{
  "num_hidden_layers": 13,
  "d_expert": 112,
  "hidden_act": "tanh_gelu",
  "init_std_router": 0.00617,
  "norm_eps": 1e-05,
  "rope_fraction": 1.0,
  "attn_scale": 0.0884,
  "extras": ["capped logits"],
  "init": "normal",
  "optimizer": "muon_variant",
  "beta1": 0.95,
  "train_tokens": 1154000000,
  "max_steps": 8805
}
Below are experts of layer 3 (counted from 0) of a mixture-of-experts language model. Rows are named router (the router's row for the expert), up (a neuron's input weights, with its number) and show model dimensions 512-575. Each number is 500 + 25 x the weight over its row's rms, rounded and kept within 0 to 999. Numbers have three digits each.
Before each expert's rows: "comes after" lists some tokens at least twice as common just before its tokens as in all text. This comes from a sample of Wikipedia text that the model never trained on. Tokens count by the router's weight.

# expert 11
comes after: " ", " (", " the", " of", " \"", "-"
router:476499539529525482523496518510493482507535519489512517528480481505527538471478526506470481483526502540518498511496488511531487516507509470507526482530542506452517481481504488476481525476472528
up0:542466456503509516509502537464519505512525476495507459473521519506527464486512544526478479485561535508502478472508485521505524515490499490523511505521484536477552481544516510511522492487541505
up1:506525495501508463497523492499488497449533456485495535489488498520531525510503526498477543522499522475511521537467448501470509476517466486474529475479502478452476464550515537495475485517560495
up2:514499491460479515491469501518474480525466460464515496500487482531497491500457485504503548489536506503512505528504524442506479550470447454526497505503499509496522489533479494472507473510505495

# expert 20
comes after: " S", "s", " ", "S", " D", " de"
router:479456541485509480485463576517476494490526504502490490519559516450444509506504531531513474464507460466526550491479482503474507500557486541539511516493478495476523511500487528490498501510534507
up0:511550507545502485520495525512504463529545478484511494494497501502492522497492492506558505460490475485478476513518466531464499523467484502518454428506540536479512504508509467487508506538457504
up1:501546488514505485506483569482503504482482468494499463469535501481513500500510500504468515474503472482540510500451456489470495567482466495517509484459489478506499482478503517494495490521548510
up2:511521483495456498515458530480514494494483502473496501466460488466523460522475504494493522500483482479484526540467502461490499511529508475505532488480466520495524546451499445511492499511460500

# expert 22
comes after: " B", "B", " b", "b", "mb", "g"
router:514522507499522528495505491496513540490498502490499497539489499511488530525501514523500517513511515478516514478487543474494516459515466502527496535487508492502559497519506494482504503526519452
up0:491523509490509465501530545453467536527482534494522488521461512481507486521500494522494485489503466490501537456496536480479493517497526486513458533506540528485515551513498498498564475522522444
up1:516467493492475545551463529531463450497472442519479495562510511543541490525493438545533588487502550470463507462511487495503505544507546507518505513471514526503512522523479499476477509521547506
up2:504509525521437479494500498501529501534494507459439518489543453477496477475498530505509529457486509498500525492509449517497489492462519466498477439497487483489532480516494498497472502468481547

# expert 56
comes after: "s", "4", "3", "5", "6", "7"
router:492481480508538509513494545445525512496438512520531478468508513520498508481508483478554513509508423524495501532490464481501494498513528540525495508498525521529467492502518487473452545503483495
up0:487528508555516491484510491495534487468454497501482498484480476480489516522537477553519477533457502540500519510492523489504469446534511507521549524535495482514466498487473503483518523452532501
up1:481477446483487488494477489488487472506486484481487508479486472492485510541527492510512517496512477548518490508501494473457517442519497478516551509503519494463481522517520509510502498516459527
up2:504513479483485500483514480456472538505495483524530505527489510486526450492501541447517510512460493489505472510491530598508502499509490511483516468502480510487508517514467481483471448518499509

# expert 3
comes after: " |", "---|---|---|---|", " L", "|---|---|---|", ";", "|---|---|"
router:559505489496493479489530520448543537512501506460488439476526506517476448547528508516452484549464432458488509543511512493488457499483460455540556537488498479462502512485441486513560534481496515
up0:481510510503470514542466548500495503502467498527469504483493478463480494480535539517519536506483478520479515501508483459516494506452494447514505478445476534485558465485497503490490446486503512
up1:494460515563502515509531512458494483548541468468492508519528520534481481550517486499495519502509503489525491499489493529503496518514508484508518520516572518472442513509466484468487506493541516
up2:436496488530481499497550529508497547499517533546545497482470465532484483505484485535500476486529491488499488497500489505468526514488541513550501474538487527482520503539463488505445445527463505

# expert 72
comes after: "\n", "==", " career", "===", "See", "Career"
router:498456501486528527483528485545497455528531502461504494471491474492480544532508502527518515490516494518505479505502484495502479478493503531454486491500558481506548538512517515470520538493481500
up0:513509517486557428481501516482464550483544499508455492516497531492481489459522514499488515498505466512512505485515521493491512490488510505461499462503531488483485462475503493550496500534531481
up1:495509489494450531516506519499553503482512511514525506488545510493510518511485529450516523493470498486516541494491453530484528501492547507462468507505502519500507478512462531527463465528457493
up2:525470560518469483500466459498501480527528487534496421490494496489467476540455476495480494490438498490486504491495509501520515529526487512454511511485523463497502540472432522485484521477489525

# expert 30
comes after: " |", "|", ":", "-", ",", " in"
router:511447510471487538516478509489479499490468486516497448532522503483492488505495521533506509480505494515530511511542477465499477502511529488493462495510497514470509477521505523526542526524534467
up0:508534451514450528526523482523456499509498489496519459483506496507468467522487499526511480517543476465476502448550455510495459499516535476514512480499530497490517511514505482520511479502472529
up1:510520508492508534511497510505496475526501488513450473516502500486505462512536483495530515458505510475503505488525466508563496539546500519527491498497514452484542477457511474527546468493509493
up2:530518472548489501500522535488448492449449527558513465508491501524493521495501499495471496529492519528560511515531479523487553502526506454500543543511501515472481512492497538493536496537477460

# expert 9
comes after: "-", " Preced", "ed", ":", "Scientific", " Direct"
router:542476516477472511509550534485499486507499504524475503493521476513511486502537488494454481506475524514528484521543495502516490508485526479525467480498496510538494480545437530536497509503468516
up0:487545530486502491466524502509526500464495481478503543533530479510540492473492480492499514473536549461473490468515458509546516517494526501483478486460488533511490457469507523495509497487475460
up1:500499499514502520489483518516509505480497459492495531493534510506571528546492501520531522526482531513504511510545488485492488543482534551464450478538515501512527514479485489522520481504506497
up2:505533469465476485530500458486463501477473450492503456506491500510492512474493514495505497540509493485500502483479497541476463485517507490455491487477509494503528516504520483509469520510549527

# expert 45
comes after: "1", "0", "2", "9", "8", " "
router:520490534488544553512509469502460504490485517537502463534498544475464462497448498498499495464481458546476500514546522547569522486455480529492475455485512506493485474516488512513500517478493506
up0:503499496500521499541524496534524492521523487563502499492513529449505483491508462513485517475485503481525524537525521554502517511512487503498507470532503482471557505448566507492507490516503523
up1:501467502494498561495523475478492475522493460498463516486455522546512497526555505477445525515447526493483514504491472533505528547455543446454505493500452492486493467514532513499497500481493526
up2:523478456484517509502496533478499502484441510473477471508491478533521456506538458512480527497495465512491505544513480500540522473514512492506522510464504486500531524510545461512502511495545501

# expert 0
comes after: "\n", " first", " two", "3", " long", "4"
router:511498529506485483494469514502506488539485506528492507520484487482517526536466452501512534532477471494489485498540544504535484496502504500523455478518508527459441529448515530474533472468471522
up0:492542532539501553498501482492536507512489501502502515544517487462501473546474499463448522499475499472525497527469494533523531475531500481483466495450498487515485495518484494473520493508486509
up1:523520476534490501492462517463533487508480558496516469509467478496539524506508511521511448541547479500500533472533499485487521480457436464479514501495503528470497463511465492505516470503513506
up2:556502479495501498536507512497513495512483481506516502488536531464505532503484477476512544519508430506497477474490495493501454489508512464522513464505508532517548544487500530553502501497532497

# expert 36
comes after: ",", "s", ")", "),", " well", "\""
router:475492531475474481469513471488528478510474526512523468471512497455504538536507482523527496487461502526515529524498490512511502511530497490507518498494514495512505492539518512477487479505510490
up0:451527561525492516532495493549525459476514496500503477503525529526514515502468505456512524465487483489493476523536518514489498546448497491503473479513504521481485470552501516527474480552472504
up1:498529487507465520547501480491532477485489467533527499514497489492490494470515482476527531528464490506525502550513478483457515505518523464488537498501469439544466509492521486502516493497496454
up2:524498495487506497466508525469519500495513491517479499482526534488491500492505504491530491489521460482511514493470509460535464505495510484479522504506516517555458494471490488472481499522521422

# expert 41
comes after: ",", " the", ":", " of", " by", "-"
router:500504502493514516518505467484505528493520514481499530479525472518510530500460480478442477522538528485509474528547472533489504523503516517495515459484477549477543444554524520498466489466510477
up0:518512497484518539521526522504478489454499492486488510520482453501495493505490505513487455487547457496499504516471465453488511473506486547507522519495469506516505484515485491506496527476453499
up1:539500466510491525493505497506492471493478489514491503487513435486500500483490521502516511529518486480490527501475487505485508490528513483488512522526473551469514466474500488491507519491496518
up2:491520536524506500472505556493539515519486512489488505482491495502490499474499515506528473482491526487494513496454533547486495442481502489442502512509476530472490490503498517515498491483520501

# expert 51
comes after: "\n", ".", "==", ")", " ==", " |"
router:551499541474455485476479457531530512532546527511463489516503488497510502481494515508509480462517505538565515511533496467489505494470523505488490536472530518529534498493494492471551495494476539
up0:514482507511515515508545534470530525484522496498496494531517485468534500484510513509481500505526507510504489539474518504485496461447502471549513505517504521471460530428484485527530502489449494
up1:496471489468499485513492512506502486492472501506520489498503493514489461486495497491509492524465479489456519499486483485497480526511452509491514550529493560495504520517500508511512501480536489
up2:487567481523472520516508518470509490501491496514477491465478500457546542534485512490506472530476556529498544485481514485517533516510479476520521476522481486487512478533464506479499490509510497

# expert 62
comes after: " G", " V", "G", " K", "V", " J"
router:504544511495513468492516455527520477492459503486505459498501571492518545536509488489541493500503524520495536541491500507491477499511519485438491528481481478535505500507467495491485516484516460
up0:502471513562500520500498557519490502508504497488513459506505487480495512494513554455440504473518527532491488473505539519551520476467452505485476494513506537478484519529541514515499484504490506
up1:536482510488466511490489466532502485470456469496489495476495457517531481540476504482536507495498549488481500515520489533517557509550496483495491506552489490535482525498531504534520525505489492
up2:526522490493499520525503484530484529471510510498470515501507503443508477498510509498487520485514531462513435466493522517507513501488541498464475493501491498524482559494475512497502474521509497

# expert 77
comes after: "0", "1", "2", "6", "5", "8"
router:512518491500470499476463537513485509478475512456497515503484546542471545455498506486523491482514518515496520513503488474463490504540507480532506472509488478557486465539501510512502494500513480
up0:499516515511513446533531504473501502489483505492479507487467515526492499515479491517512471503530502500526499492483526507525506484523481444548516500515495486495507535511466501530514480484524480
up1:534495516469501535525494562487508489497494515501490468531500515520517520454534480473457502504498501478472534503489492483481495519530547498516493479512484509525491544445538514482531474459516509
up2:491504518534488530475476528502493481521525482469494537518483513467506483464500515524522488489505489519489485499516518562512487504510458442495481499523558512489519473485452513497482524500563488

# expert 53
comes after: " ", " \"", " (", " W", "-", " N"
router:423503497497467449501452515504469488530499502454489486475529497522459520511462467450501485494559487509524508448487494499468497519509516510496515513460504526470510495460480493513506511490523526
up0:510477501515541487505551501538436538512534468483522498468438486527529513512525471522487508509454490521484510530513490458519530528491461517473471515430473512529499493480468491502519483531517466
up1:446503518483490456485532544475495509468504497490531515523506490495458484558484534457554550485476498512525450532512458488488536511483494547524476478523470516478517471539485472529516511493513522
up2:485507503522479501511527490492499476454520443524501562524494507470495531499478497518472522482535518480511492480479500476496511471528465515470500513487511498519548483553457453487493508522515464

# expert 79
comes after: "1", "9", "2", "0", " ", "8"
router:484499502485511498526495469526489461509482524541491455557564528538477500445469494477487503495522521471560479492497480525535475548527513515472436499483493514500518488512494509545477496489531473
up0:498473516531449502498476523491513504492470529467541468521508488474520495472454505493572506539515503502482502478492485433551536539485475498518488486534462473494497520477560535473536490545525493
up1:509487486475466478504475520498520462475524506516493511533502537532496528461513495537506482470495491507515542465483511480487557497517497476467550487486493502497459507463482475488504518516479471
up2:499444512502493490483516540510530496501486472527524513496493497514455526537544496499502503501516495487481510538490474429519495515490468503533502515479498485507465509481504485529537513467492472

# expert 2
comes after: ",", " a", " and", "ed", " to", " was"
router:488545472498486522515472479510493526519523493506540517495517503495525533457486513505475492473503489525528510508502478484484524509491513516507483499507495489507509499508502459490501474515495497
up0:520515535525488502514480511538541499551508514482457550529497519511480500501474496487486536486517494482485551466544523502523467515520500492462543536470521469532492504519465524497487485465485529
up1:482539525498488457492499525491515458499496483521519511474484512506518493497495520488507497485555525537497469467530493531479540534491433548462478515496478502453480510477495520494487474542500461
up2:478519499487469543541479494506502535471511487505505517493495497497486476490504501443520531505494484468532533505537490473482488511507520458503513506509479515468528487517509482539517460511487506

# expert 35
comes after: " ", "–", "1", "2", "3", " ("
router:512509464471509502484479480498531533502494501504554476496493502497478510549481535545493496455511434501533512519443483546495523463489467516496525504492535482498519528555499506500507535502478500
up0:495507531502487495499484547491532521528516474546499502516496517509489484468570483425494508497484529479510492537486524467532486505521437491509547498523499515467508504501525492473477479509528483
up1:501471516458528486554493518497466475523488485530563485514449491489483509506530473515538463494515540489527503469485494479505508510452510513494550494506504489487506482497497476523526478480464485
up2:536520497522505513500503475529454502490524471489537508474498459465514538473422485490552547517490467445491523518481497586485453512511493503549483465479478513502519548489475529524445507497505524

# expert 49
comes after: ".", ",", "\n", " However", " that", " and"
router:477468496483487494510469516493441482488489499492489479553520494484509492537465524522481465491499507506540472515532511526507468444502523522466495491493538564496511512464455494496505487489451463
up0:479527488484499478500482529507496482467538512507542514491519467531531498556447528524528506473505511480499490492505524512476526530512484490521480480474520491502507505499476484505464537427488533
up1:418519474504513513543530518522504459486515464490489501530525518489483530472477515526474574490469477470517469508535508488492483486507465512518542496507489522492500495463496510515504483502522473
up2:507469482490499489497509512472538493445518480528503515503505567510510426504478542525435488459506435514528531519503504538506490498484503513461461509517542484497466514459509499462527500477517526

# expert 38
comes after: " |", ",", "-", " of", ":", " and"
router:444505489503519496498490513491494523487515511501471467481482516475511537529519511458528477452526502528487498507544471474519511486466481498498497517493489546511513508469513491472468519498471539
up0:529548504527484525476518499509449447505545484510516484492477480493530510470489523477508501510494550525486500481504487519435473472498503538465493515485461515534490500494531480465501516484491545
up1:490523483491510472523502515479529464469466499480459487476489491489442499505540490522512452520524495491557507487517492505498495518471474524495516525501476474547526509509499514520482525512499502
up2:486579487524497492469493474480481502555507521522504516493469481498492494513457509531509501452473538482513482511523512522486580504508475526523483492519498503487473486478502507480506527501503503